config = dict(
    n_experts=128,
    experts_per_token=8,
    d_expert=32,
    d_shared_expert=0,
    activation='gelu',
    moe_layers=[1, 2, 3, 4, 5, 6, 7, 8, 9],
    init_std_router=0.00974,
    norm_eps=1e-06,
    optimizer='soap_variant',
    seq_len=256,
    dataset='wikipedia_en',
)
Below are experts of layer 4 (counted from 0) of a mixture-of-experts language model. Rows are named router (the router's row for the expert), down (a neuron's output weights, with its number) and show model dimensions 0-159. Each number is 128 + 32 x the weight over its row's rms, rounded and kept within 0 to 255. Numbers have three digits each.
After each expert's rows: a language model's description of what the expert responds to. This comes from a sample of Wikipedia text that the model never trained on.

# expert 47
router:091132113109152176160170156186158115151120148097077166097079089128174095123115120108156148143111143069170132056174091136104138088103100122117068157129124182145122143093095138136127130137072094172101094121120146145133114118103129110139107176127150155097099139104140140143118107038102189113174058158146159116079094105133124105115113076110096069106171071104115083117122121228148113078149077174174105192123133080160123161178158113120158173118134175099106136187143141157109136146133123
down0:144083124144108121141101172099149103147101101074100100113208115118141154162117144080144140147190137062128124100128143149182148063174153122148102193142092205126145091115145118139127074097099124123225109113097146153118128109144126133119170162130149102117145076145115110159132119099139094164135170135134086152142124128114123114087082184141152090182202084094045142119177093167096121144110104141113111068136127204174081144099061176186110128147102118148119111128102116116101174117114144
down1:147128140140122053044120133120095084128128085119139093155162134152086141137142095175079071155122106131126113152111124141153157119160127113097151091093143119073145109180186115132077159118067094147138104140121121098125119096122121100129164114097100178152133135130141151149130139164170148087099162163131168052132137120147133133142112102174048112092089067169087092116103127144193137138129172074125117074152063164153179093159099098080140143174184076109089090070120144087149148187086160
down2:124153121120111158143099103146126169081112137159121140104123146107153098095144204119149133085111085150146121101167097075130122091087083054067086170141171116165155120121111129183127162122084102118166196139108157103112159094079146124189111077188187135139119150094099117081135166117093137134126157188129189119166111182071130116111173142155121088164074161109143148116108199091163154157129131151113115054135114126150158166102136146081162102169128135103077137129039142085123131121167150
down3:143126162086164110155106139129148161157139153138142097101164115152097105166121086170144130178114076096127135132104122181155116078182119156150177117127183100144164143143150166174140196123174148112127119133115105127085097148167135155188168084131056116162145079064079154117118125154117099077075169086121114148147078069077152054110141112093151105117157111109130130101142122101166135114151101052146133165183160161097131145156181142056115097142118171099171140152089084135107165108157200
What it handles: Non-Latin bytes, word onsets

# expert 58
router:149121168087161130150113101168194184189124105134136136109133154161137138085130105123155150069123158117133168094111154120074130150105145110209105098194105167150119181122135135152129142168084131092101133123152183094059127131193066123161147131170175124088128112121100132185092101129122129148169120185107048171132178057123097093115140133122124133104190116116084157082151079118176118130100131131112113141085047162144116113158114147139143121152151135163073092135161181162125064133128158
down0:110125119166100109138103154153131126175086201084153152148107118096139144074087128092114056127132087099131140163180139126145090145103137036061074126127115098112120178123089122140160112125136151079105158113117113071148132131103167124100114148113099127113133154088182108155187091061092113140114081085124127086076098145133178146173146126123143115104085083171098095104186134162128109142128156168185144147181112088141156087132120138159133064076122138095204106163168107116128167118202103
down1:107091155065086130125147133133102193121151118121103151142129126126138119136134090116117096142116103158170153133110090093158119102184156131087133098104099088121166087175140130169105132173176152172085113121137114166147139162125184158232100098119124119126131157163132086074145136144086161061148131138197205105116126070113078166090132094049129057116109109128094080160167160139147140108133096082090176148067124159128137168119162116098090078115109086104124136179121120142199130162104108
down2:104110109183166112139201135167095136194113140145084163118095089143092161161175100146128150089142118131147113124110113100158137092183132118120139104146165162111146139159085144158085170147105126080154090121147173193101063143122139080140137082094145111094135126137126086132096109068076111201144143121140153154122138160173114167098126125182164072144147193153209196153103107097117143160123133115111090075098162109149101128183123119081155091172146077131191132142088117160085148096150074
down3:176134129123114132116143131145184103116181073120144156159106137189041079085133136128151173156151049063138144120139141175129143134099157073091085117120129117123183146120069187146098119115167113147094157175165168121190137108156127168089123094168135148099159125078132173134058190181186107124130107126134112083113124129138159146090173102082201173147146086126107148137074101120164104125175094132087140113126067164113176133159074126144131134149093169111156114103151129110154158152135126
What it handles: Single consonant pieces

# expert 61
router:147117153108115086160109118117159118189155094106115164133154099113134073090159135212120155107113072103143184049145116160071099163092055179168112132154076176195149144122125150142102118137092107122143137132081188134160124102115153057131073133157117103123143085133137127152150075120104151136178137077172086133103079075147128147128109118146180067129059091100137176123129137122100135120170080141140082149090077146106080131164146159149113170113136154088134098135154136192105136160146148
down0:125108144131138158178096165126054213089076128167158059163138097092144121128090180127112161166085175101125162169166195088084209133132123109097107139139087102141117130065133128153095129173134118089113146118154094105158123155137141073151139149175082184138097090077162110118159102144124156170140102089084130122112089142171164171110126112122159120175150126134110167132093146127146140122121107099045184205126090142126143158110154149176152076167110155126136157115120081099106098173127134
down1:103131100135126114203134163150113129122126138140152147169082105132165171092138160069142126152161083154091104110132217162095089136111138128136149082094064110181203175151157163076095083125188143144148162133066083137099121102146149041100138129190107159136123123172140136137112094137137087166165154143124148106121118131153154108160150173089171169091049156118086146098103125152062129130117134109120128113097190105122192093154135140084161111116105128104148197128126184101096128121156113
down2:113132199069120148093085125083150124183173106148199142142109124126135149124187148130054124163134188202148152190122095060090148139140149167120162138109116178146091116080120086156124104172146170104167157136095156093113113165081096173135104132106112118136171093063123097154156116120143120103101221105120113093129164134135134216158141131145116128134157131120072093089140160142101103163122085151132083067157143119067133136127147139140123137155106135138198105082136183150134130149100154
down3:106129148094106172155200149121106152167087151129148093115157088116182152144112169203133093108112142178156092121054170119143192149155113114156141143135156129037084116125118116183152129141116108126088135168151106110081141165122070103143167138135113128117107196142210182108145132084091159116154124115107155160128104156105072129101138139126148097085079099154187147163169126162143140173117128183165137164105145132104101114118108098157042115173110102093123129155126181169127104145053152
What it handles: Verb stems after prefixes

# expert 43
router:077162139122148190106082115142099140156102092100112097102124085173120099161104147173124160043107158004125181098097146128100115181077100137130094082196142170126130138111101135154097171115093090152100096134195155132111107129182127102138118153171139141131071155138107085226113151164119167140136088116154093086114196130141108125124116091129112091122130112087087125113133108182108133069128095164115142113088106137143146128154114171163191156151128184167133105124121135132110098119096152
down0:148160129151150109142178138100208079156128160144122140108119153174142166105092057139208120138078146137136103117128109122152092152122115128163199094093136146147062082142133081133105105127106118163178096109123121104191076119119106129150167094168065140138144214141207111064137116150145096146151116131145120137158129171174148132162141121159134146168120190144130149178106036100116163123093149144163138191139144160137109120134136134171201150098121129080076137170087156131172151134131131
down1:144119129195156104118170073138100140140080134181135142160195063171151158154162152123141137075094181115126089105109145096118073130163140123144153158148168104148091142145128103208139094125156218125120114102151139146158052149108141104099133143094136071115186130145117051190133118112127094087106139134072143087109133104118112095173122088092115133163094162129182218136104112136063159139124130091114119146154108167157123139178138131155146145125120136156084069096119130166085128088177158
down2:154134100130118134092153193164150082151115154142166100132131142077202167117130117160140116146142118090162122122144111108184066082174092124173098105145119109137151122151154105178059154187136138115140113111166125112168174125121104091123090119115049113146145120161090127215083094184115116114152134053126155128043165131103150142160096151145079069135112130136125096129096144148149144139184146133149081132143130176167104194154083103113098121185142081109152086111144101096073072128136084
down3:168142149131174158101131174143112180094135122119085126146148118150095106056080150143182188089138119094083105084146133135079194107123074137118176110118141065135130128108099137121185138162130138133159120182142123119114093111220121134119078136093133073120147142161132169096142083189093170079115192139129083139150101143158092135072063122129131087146173113132095147130101150103075154118111104172087140122098129102185151129151158108114073100063073113111103146112117103059089152083123111
What it handles: Initial w/f pieces and connectives

# expert 42
router:118188147059132175152118144169154175182144101140093164141116125205107100137145070124171175124090155101126173090152087091151113086130153177152106067094133148118068154140088159117146149161136127141110145169129110137116150169098131099166153121140166181061090134102145137118091127076131147130103146191095152126190169086137118145112140052153164081170129165127115092083127086110129099075108124164138078086087090072133133149195134144077135110070165159129110123139169145112107129085101137
down2:055129111118120064127166111089129127072109169089118141116152127117130063113117129122113176142106134132129109174112165122109150085161103084123117117089083099121093130102127176161111189165115154087132177129062135121193121104119140111198120126116143157087133079184187116169124115067135190103129125137171133164159161152138113156109203239166147148101116095173137103062165142101073139152120095111140127126138107122117131066164085087147128111127134126145148163089153199159126165131104099
down3:125156121136128183195174112130132063152144141206078060189049146109080183147121137116135098116131204101113075113133096151178155090182104150145132133096145155161092106178163152097121129160097178204095178127144125165116112088118081154130139129101113154055108121050113141148120081167118143135152138128154191157140111076072150134100132099120117069117146130151085087087211137133124132141154099160079141157102118119134138130175118126143140115123109142130162112114112096083150131120128137
down4:104146132131147150175114161072089126140212102142174126099177157148082163100128162139156088109088122178159087120095147097134134078106163132071081172138175083175096101137121084133127125108138082108148121208168138117120185104149112121109149070135128147111068155109157134114145099118148060162076163135097175158094069140137102132125110200065133156190110098141131092092135068122131141159142124114104148107107163126164121094112089172121131125159139113184107103095118131238140139130129128
down5:127115060134107137089123145108148096149082143112120139157127145157129110085139140195139109192175154149096147081172118121158120084186174080126197128171118146072106175114175094136089128146114202127134116204137115144137135126149096111113110100129122094133137130127053092131123149134158121134104064086153125136117133200131130182146125132110139087060195176202094114096155201074149156160094115085122153165098105124102117103161175173066147112106111082129177103135100145149142123160109132
What it handles: Slavic and foreign name endings

# expert 15
router:081116166087141134158163099142143138139082063144060144100102113128105112159187141161120136107154083073119128182143123122127101116070097131197104152103109223126055176103105143143148127137096139126106155098159158150113103081125135092136129083162155119074109180105141116182135101122111157108161072197148138106112160131102128096126149065191177077095159097128124117100126143161068124105085110169120100089129152099136087168200127160103128132160170166136089128131135167134123090106066165
down0:134092097137104154119127121137097114140149138135118085167152086127148110146195077145172064132111105114090108089115134104068123148102142175065112147140076113147106149107112124145182062089090175107159129084134074114110155175057116127132138169115146093162113137135147143137172160160062134085177127193133116194120158121132140152136116138117131166113192157090136092095077127110089160140171130177167117074114124149123123124126049139118059107175089139148164081162053116170170162162139095
down1:114115111136126106134174134134140103057159127178081172087079091160089129134112102113157167125149157081186132127172110064134212058145129108074156173068135064086143121132104144153113072119106108050093123133081130136104152196093127122172055158135097056085126130104116089180141130126140097143148096116103186177095147130135108140144165164110111148131157125113127098120100151115175146154138070135131128116143181141133110123100136117144111129080058088098143164138135134149111166119053114
down2:180114086118170128100128117095114158110216143157138072122118109164190162128084184125118181115128119158166105160180151125128173118134158118129054161115158170129103151121093125171102144090146077111140157101171131116150118110095126183147080114125079102123094107179134138185188092150141113127098139176176084065144162164135123127088122107118079165147067091126046082138180136126137151129131128149137049153154125154129107126092137145118180133092049149161140108102080117121187122099114134
down3:179119153144070097122129107123109163170205087089203133196110150119146163154153124150096102145167099155142117091146134139122044154117153108147116100151120101151090172136128163131113130108166129042099176196086150097087111107107122135129129140096095061127154145145135171134107160090156086092080134193133091126079168092125198158147082157128121164129069084119107094165169150109162133113084135175081154143172118144102097185141104162086120155128140128136085171107152169134078128136111127
What it handles: Word-start pieces

# expert 4
router:071111122126119145090124119142131138157066136114077138103093083131191088085118129166145122111138105104090155086200115133091092109106145131157114153192130098168103128131091160122130183176122095217109121108150114099098153156180118103107088142089079140100124090093127145152097107106155222141153106150142119085104144119133132106136095105177149152137088119137118093167157126133058085145153105130126086132140144105111132134203152155097164151036116219161116068114123086140059129126097147
down1:103115101110151122136181129139119176116080079119136106107086167145121124081169163186106136081167132133092097105075128089072138165141170078076101144138085061117114112108074148065143132109119145186167179118050110083155102184093146101116146137114121097143121115105077135135112107139090104171185146101147169076124112153204132091111096178161095142110062151136163140102142124140057157156152128076139073149165095119170162125120143153157101143083110141166125161108142131160058156121145122
down2:111141154104141101129147088159129091124147107086145142135129157180121115195175146120144097086123120079121094201160133154123109123135052126084132156109105177112148086138115093108140098160096087103045178114060117107179160080101071122192142160120109152121143203112117159135151154145130099120072177154085105127109131098165159099140144102092125102190094097068162145148100088125162085152074133148090110153059132103119087123136151176172133120141179124128106107124152126102128028136145125
down3:163154131132165104125089140142104074046165088078101151235142145151146146095130106094171120137147045158051135179125112147117088124189161108172138133064089114132121089109119111081111127127060165132120110084096146189172135105099167139100119129159092149162138074128094138118152140150110140104071096145186143195137145124104111139156120135069121098115114095101124120079083143110151094136097151136091159114101106164134141126168147154169143135100188130148161158116112199144118095097135082
down4:127093129168141116180079151064143129048108122147141147060147102122115173130174142163139124088140129099131140108119209139102117106140078115181151125105117128137114124151147108112109125153150129107154120127094084110107128063050140135095117124114062075130127125134074198143091162149151145121115152075140118130100193178148119137163131123082187184111056151150119114127113143141221129141077145149142131172115079102170147107129081111161210141095134121125150146085106119070134123094179075
What it handles: Coordinating conjunctions

# expert 39
router:152159170138120093152052067135174131165084084063103165131153068142112131087146146171130133119144139114099171160186093153099126104130114177197106059173149143102101133120112150172100097109095139187137158168123090138114151108137163125143089159112168185141100108162108099167161097086110108101159090125129150181096159126179123152132098091173151125137135089149144070164136145157128125097127112145168091096100123099134050162131163116112140114118185141105134070087154154137121150163078225
down0:127165118128094120117160206160132209148118127100130093138133147177123124105113112130138133135104115131095106095128135124118131072115146169143172089166144127133133122078125126097136056146115151172095110121123099143191062126139042056106150124144167115195179111161133114101107134083133131211171152060080110093163129103123117125167148161124134134102082153101094136103190140179133105104099111103112113097159136173130120168116093072112145130054219145145113076134081120075116086111095132
down1:118096151079179130121073128142118131159140131104090142089045123174100070129110114136080070154076151145123117128112109103120133113126125060167173119147130085120173175155120115159129110122130100158095163164137145121083146102191151153144145141152133131096149106125147139116113121134161104092168131137207082189113129110131153151070150169157136177185203079111104154055082154123090163140113113116123092170177151161150146142138151168050123113101176108154165221085114151087119135120090122
down2:153095112184131146137154163116129124079192113108148124130110071072155133111207167146098160176120173081150070155139160141130191152114109123138160140147175128123106148173122097036130124167156136172152175105097136134158144087128062126086114154075149111147161109211146139136130183134112127105178114125197034142155054120179145092102136110144164069169113095111131155127120130167142112102111176143121141100123140152122134175121141140127136089166103096123114151070160094088142106146095110
down3:137152190147124131174144131138115216124149100192141113117133158122124129181110073117115145087154173052121084122100189080140186135083198168152136161114114159122126098127165134089184152119167137136158133160169171149074154146077118141106117096111080060063162082126095185125097120140155109131132119139128185108085122101098104072124113101135140122187148083127137121127161107169142115094157113160142067097111124148059087151090169091179098093181117126165114161119098101111129146151099122
What it handles: Sports and national adjectives

# expert 5
router:187177101117162122171098132171137100147116101091108146120149103127187103126164123118122119069068137059118150088164119201131125189091153207192161141105115124117135135087096123173087160179096111155108148115118131124071142104144098071159101158165163142154100129103145141151195133094105120128169107147146057081114079094188142124164068091127187118082091121096132110154144146169062126167110078101159107141048096121141097144160130141112140138110126153106130103120126122131095082172102131
down2:180127107100159136147189146120097155070125156095170111156112132170114131129120103108123105143114148130150119189130083118161121135082109151111125091192131102157126135147148140166111156116163179113097145087112136189104105189100135132046125089164107212163175111199101167127104114167133119130151080056064161143119145148098136187062106131122102104054144137144131097089114133124129121147143148072083145134108128099167153171164168133101136102217152148165125123084078054147111115148123137
down3:152125111220082082084165127165141085096102052109071152136154126117125126151118138114171131172103154122103101095183114085125092172160149082102191130157178186144120129172093121136136183104101143136130103113140136103206160159107062120123079076147187116133175085113168156114132096116112176119119131105091132089166118159153141193136133110110137126110058181167186116098078164166106125136133161135107155147174157163136147160098126084145203077142115108130111101126106154146097115155142132
down4:166142094103060187124102132142113134147125093141114076127159137128131112163153150138081117108094170112151175184153065121124167174191059191127119144128143074149145117121148083131078136123122180111059131117136108085099112101111163188131087101105133156184152104121138123137180137104143128096207138102103143194124106175068155101179133113111138111131146162073099169171097162149165128141120167118135128087104216105139145090131136089095128147125164140147135150110123053100187134177088128
down5:095103139145094086142109099161160173086168089148123095179157116175108139121093136091157126172103104088128156115191139094101100156091099114129089151116139113133136208122072137142124056170075213093126145081104126114115141120121106153090180166110170140174153119112123101116175104101100155166129140108135143125183083154120132146098138108161089057127111089115081162130137123135072088168057127113130180146148123054085183102182126146080165118169156178158115153125149144167134143083107095
What it handles: Prenominal adjectives

# expert 10
router:152183124053085141191125104164124136136088094105127151124100143162125140153123092171200138153139132140175136084119149142106103155110134118166091144104070156143070148101068105196116191086149110172079133156141148135122190086203155086166099106120077140104092129109154208131117124114133160143186101132081121130143140090178130140173137042125139141138127152113128115104098121107133089106107144143147139177146078112092104142157141140113186156028148130140136111190156103104114154105132160
down1:184138129144107135065166188151146137165098130146119120127131167165116118128184163131103118130118107082047130101153111133080091143138123124132151148137131162074144106102170155126142107170192114108123175125188081118137143150154133092192129146152070171143130161065160070084173195186069102118106108125164122124176156134151121118096106103145071181188117130090124111105109108115120071116137129151105194186163118139125086162124144168112061117096176142138086105135069172107169150115086122
down2:163124141148169173082157145120070125150189120096168145126151131060092140146112129106146170093092163068130158150200133182150107161107072153093109119130131175152127120177154122097170148115138138072196122076046143155130099146085137159077116108179091127094159106120193134107137159110107119112116190162163159071122175140135093169118132127096092124142158082125128157090238088121156125149165116082101141151117174121122075136100125082077118162129122127160102116127122165093156137131122121
down3:073113171134150127154158154109184134116088134171125162136133157076088099089132113131159126165087101077145106098126100102145113113157143130155159122091204105155116038136074139138122129099166114188127130153145115186177161090143157143119127129153134166146125150184167145079168184157145103117180119111087105178130113137142154148103147184087120116192166087172140158063057111126134118099139141109161150139068127131114103130162086128134100130111197079106093084091133115107132092126234118
down4:143143109141137098082115146190159193146092118099149133153169128146130100101114101142084117108143165110128164144159130088125090114097090135113111112098183129113132119101072163150072113089104169152118117107142100126153067128169120055173124160139150134086134074183084097170122088144133167082181177149129133140112090204092104136129095132125085120099135068073117173208138156133181081107096137169139115110132140095147098182142116136156062153156118182130068109164082151132132155208112170
What it handles: Capital letters in abbreviations

# expert 6
router:136128156060133163145122125114112169164070109148120208139100134151119126197102117154138105108108176110166150116131091117143095146101171068150088162077113115121143159090113137175107171139138099130066097135145198108134175140145152123133095097144062149075140149120129146190097086138141139112255132127102121146148135065172177175159137128157133147149089090138096127158172095136120077124046125185124118156123117123121109139190121111122169131103134157140091093173198092154133126123109139
down0:120133106132102080127121085099083100185090059168149119187095107118135150058082149095069091123139160121144115111145107116155144101150120046129044159103141183116161180067125117164094172185098143144160134170096164164116146141137116128132123159114141112149104118150122125131157056112115086160139126128166140100067143195134094138123092160176114100105175141158080150142084208167103149140130070170151150159112106131091147146108081178118134109179130092126101161162116156071137101127137151
down1:120132096139144071140140106148116207085084065075185115080129161145165116161083073175113120111099057099182129151107150124148099083073124104093081148114136094174206142170113169124134164126113105166096122161139121107093077150091068114154134106131136157087130160137116138113109157159134121125118149123093207139110121137137171058102140163148157154126126160115153173101120118112075158138173164103118166150108090055163148123052130151132139113150142215160118174144107120136099118135158100
down2:174151160113126116124142040132119112077152153154108151110126133115100113087074134074125116178118066101129109134118129115109086082199126135095156057169173099094144119064157066136146165161102115112126160149063144149140103124109168127128089161125124117136189079128189123161164110146142138155080165121160128186143103169162069109155079172114154166090149133126066120156086109128159116176116087156088134144093107173116087160136119090118121147088156129139064214128156158093146138135090161
down3:148154106178165134077107084076143115112154055129098164128112153135133140127145138097105127041160133178205135090144155186109178110084107119122046115184185112093134094132133111136124078082093123092110101130101148143135165106137135161137179166172112097100135133095215098153103107157097117132173157157112133119072129098059088129135130116084109113119147157129115102195156121125142129128106136130125187114042135114146105089122096143087159113124152056092103173181111088127123130124126081
What it handles: Abbreviation periods, short prepositions

# expert 55
router:093126190083138148063142095118140126148109085136114141134123172152100136162081077202171151161141139126085211112133118168124121108115108125121064101099113201180110120107041136170092157148086123162092124150123199118120127065177138088175138171117157157131140109089125153170175120128097158113188073134130140157146146075110159135140089074159132141164106061146156147154140145146119111129133159171153135117141123057135038147172149135149126161150142163118109117132163161113098137161090119
down5:098097101139150094167072108108135116106140071113140072138087196098094160138113140158165137126091170145177103141131163087100085138190130075121156189171097089175117109135105163089169088132049108096098137143194106145135158080114089148093164153113185092140117068089117162092170087142108111099174079168089177078115105110082123149129151101112113151141148126132109080129126111103094098167112126119085072161111087133065131152198106138094126125141089146125139119098133146138122173094114189
down6:160103085129092158171138136143196125110125120177105098113107107096123119129117114115129107167139129171141143109137154134104163123127149175141109098131080134118140166142119155147116174115136167131143163127110142124167140104127098060152160063165082111091090192150114042161200160107084121093073131078139182098136070195120110156118165059094133159154071125163101120203173100106148137180108122167111096163144108133146129183117100096136107115141049119149168173186136130096129178085134180
down7:204124111113103099147173101138171183151152142079119163075122117135103142143154155082117144073102122120094157134103155155145117130133092149137142139145135184100121137125111072125133101112136102139077153073112087128206150102152122163090125110106227079136047146078089098215109080160140078059163163125098090159101136112103158143122124096150116158106085095163155138109111112133155169140143147156080089104124108082156076155103144152134113067190099125106081105136134181115076145144139142
down8:141200141132147136144115109181174090172112137100166116125110102184068137069131074110181145120146103104105142091106128121189141106083134091138128162163140120044113106142157205131163145113166133084104136100053124158145106163190131146129111127112131127154154082142064130108131122190133074144088157129125146168122153161118113107083091170108082117089172105115120189137159134079099127127102096139192164089111125135107095166104078172087092171092120178163120156109081135114172067110123137
What it handles: Second syllable after initial

# expert 37
router:140176162102146123132119099127083132196068112109114117089130120104149110139151102181145164145109097115085146088076120144138055134133142137188122123152088147132132166106159108161108134092062151162101071152080179135117130087150130063137119112103141139111166083067113113196119147067160138212198093155122096107117119128162162167108084089157115140114131110143140086147133096124080092097147124128250129118108082127090136134161146128155158107082118121113105106152127143136078183155067137
down2:158083121095098160127158127129140185177140144106130092162103164157104120151141182167146144134069164147109107134122176144111120073082120175135078116131147143146093122184159100136165130149164133121128117135147115079156073108095151149092181146134094096181105120088132165135196148126100161171192144130147056088142175132173103140052096114097120112121149177077124127117161132114159122109121124158057061129156118122147136064145144176127086133093069132111079178119098194113187092126158185
down3:087128119164103146089167125167146142099135102176142091118135138118099096203157096080048089124075152103112162127148121121120217135197191132093104078098136167108119165148107131143187156134143129096142100183150117161111101108111131118127170152170146120166148136164129081172127099090060111096085169156139117109102099162155126155152141090081145084142101122099106117059131076079163115153122122137167145140112126172151175156117155153103165084105093146140190145109111108130205089167170178
down4:086141158102122150068114117119115169105212100143152175148149127090177091154141110115153134181156116147144175164114096058116076091148171054143143155160153110163079101128153106156102115136086121144127105072075133097111146148158066072159079056165160168100139205157099153092144109145140112139178176155140091136121192127096098103153135096094170169096152124164128140117154152080128122141147124098117133106184102152142174107108156149109151117154133151180051118167130117170104167128141097
down5:165148096157109134141109206103131143091128115123093095151160067171110080146125088110104144135162132154069134093133120144182112127156138110116154106091117167190144150083153155171122094191118161129156116163104178151201126082117146118145143091118126154144153093131166089102111161118151108112087181163132080102185158166101112123145098099094084173127134171102148165121095161129129122153078164143133082087126057217153160148189117194172111120129130080147168118073127157125058115103137172
What it handles: Mid-word syllables

# expert 41
router:119195118072151176159116114195114173099099089087108203075119107105133094126149169143162129125103094126170191105135124104135083131075135161227114122154121154138120150090114178180083142094114096137105134116127154175126158120172100063174099148147145183145108145110136088131155143160170108101202162193162115137097098086128119135079128169148113131092083143132126095142198124120138124116177134121195152121141109095167106140153167128044126149087153103115121122172156134138135175155136124
down1:179169093154103139128105115161189076158131115153121099129155051153127077063100125097132079176155120135129139051144142094172154088174157159114070110105104132185128118151134148098116154158123122107137158130127111114069088109097181111116125089096154139091092057109133135156148150145095159147156137126158091116085101178127135027169104152160093097148175111137115116110148110050094098077105153103120114079123169190099102129162147153115164062109104118141108104137081151164098139114160171
down2:104076191118145169161112132100134129088157122143103126054082081125105105105181147103102130144133129069155120112131140163155129144170124158149153121168142122194205190176139148123169124097094140110133137064147077084101171167127104083063170096104123106111125112150113175119094115113145121098170097103127134132202105142102154095164060179137131103116072119117123181104158135149148143108141109152113166104180157191069148121157166142096168180154081112184118120083143124124054103159120127
down3:115089147112135127184117123100070136095145149096154123125109108061110071091085136115151111109133122159098128118060117135152196189133103120108143113162119063154168171130144119159099115138108064156166154114151156165108050162165098125099132119157113149125164165175091169166103109110113115108122144088173187157154111129100186136084099152132141132122107152132178186159105110079068171105172054108109163096070145157065111142122129128191126086104104121104125097169093156154195111133171152
down4:157123096120098063122094130158152127137065155109194171065149104120144167130111118176070128123116086070142127064125148139179131102168103123180093172121059146169159145156139115104117095098141151112115178124154135159152152151173120144128161168155130114092110095112087087132074122107128120190113157100132122127131095179135144116094213067083127053132064162154119153166130166143147129105097106111116158097108128175164093177105127196176137128065125105082146127146150133123095152107061117
What it handles: Table row ends, suffixes

# expert 50
router:119190153095134127168143101117177159142122143118087114123147129157157117094178058138166107095088082087147150149184073190136109107099132116188108130143155163110104176161065139186106146159093120168118110175132142145115105100173127105173124078191162176098132127072136156127172123131140138103151095174154121090140140115128117090119057158193128128140131132168093115152148104203082105124099133221137116114069113122123141147138180175092126204091126142151110103164092111088114093134146160
down2:114112135154112130137145094132109163134173168126069101121095125093140109160157113138150129093068203153116110135066106167151122056143090155146089075093126125117148047137175110089152072104087170191159155142143122128183078167137098107071139139154150065112170113159137157095147162144141213121112139088116162117160176119090164128109154107125135146153109110184120088114157127143143077077115118107173139099102190133196099151155191121148100147129089095065114108145141134121177154178118134
down3:092147092117146199098171159145142149115097123123111177158172203111115139097146101135077095137178135116132136054105107083071119117129073103092096181174135176161139174180086046127102123122131149184104090157143102171110166141143153134133121111092104154145087161150148105130099136157127107156086151097098095124130147175129203182146124129041160146143108144133106127151169157112182123094121161127159174146180204089131125175114112098114135133123198163095091155133167113128140113109128169
down4:186110156157166167124102100089140108171169151079079114138106146166115123149118100180084135146127097158116205082126118108132167163160137165134172124174160181157087191128114152134110131144118183148145108126101182113148139149121181161078176125111121140181187157112104139123081183163128161142126101102101121133111193176110146178104113091141086135170100116131130127134095106095170135102107076114174149175122149056158098113166122150039211129151122176136062105163110123131127172139130127
down5:149156134036153118140084120107109117083180097091139058086162149148111090095052159062147148155188132144140123152171094140079109147141127152132118124198140093137084144115211174137147119099151127117126146104082084124083119121084119157076176113130141168116156091136095145118125127130128136176106140150131168161167160125216171182186118147117148091155125165136094122138087140144133115068152053160089163117107168147089073087104122122159122136123159098097101143098133162155137124073140129
What it handles: Capitalized name starts

# expert 40
router:141154185129134145194130103115226137149098119113075141118076094156148083110111126116116099145139107078109157157176123156067101066147084200115116113111116143091150175153081129139098125127053121133117189133116146120110193132168143095096121095148171114104114133100107127150138084081097138111146095163136110132155143097161159147113144089134171100158081123086072127090122105153090064082081082152116115157106105118189107157085149153123117095088092172153103109195099190172131097108086144
down0:145157092090129158144182103113084180112137110111112130077136170071161146081127158045155107147130130144123255106122094097167108127146112179098154140126113070121144117126116074128128124140136127167143113090140160169161101105082122095097160097094114184080171134174122192113205142130122055138156124139159183116155124138081155114078163090101136100161110126119116142160134086124099163119092062089151090080139126177089126083123148137106140077125121079156117163134120108174101098100126138
down1:137185130159145133117115112175167084170138150167166133155096041134096157080135159126165073147113134154133096164107159118105116093097186112096148182167111179169137126106101115076106089133166110082086153104116139100120169099141167122132111076121096088138147116086064130113087123162177145123137089099140184117135112144137142072099115122142076119190171112120104040128077085158138124175145135122122143100097131097090201117158147078180134167100171120106061143109061154092116119128127161
down2:139099150172162111149156183158211156094083108103119124083165104112150123192092157107130134086166133088059173141093118161152105094184177149126145111133109089086130162157161192123168129138138083094168104152086157085152122115138127109183161129150177150098131063124182112200114095113091162110026105155136198120132111128091136132116116118124120098121113135132123151108091096164151100131151150113083111143127110133201132113088082074125094180157100127103163158150105078114174149158139114
down3:080096095147115133105165110197101138134136189147110081133112090069067126099128126202201121136153081173093151119090140140093114171112169107145117105138140146131145147161085128188091079089145167137104159091133066108100081163135146066154133170062132136112151120162124152079145125099092133145114182180093116091139112118136124170170128178158144082123111133136149111166132121109075127113109095151119080190124158123132140101208134171110064160108152053118151088110096082132086125140153144
What it handles: Vowel–l word pieces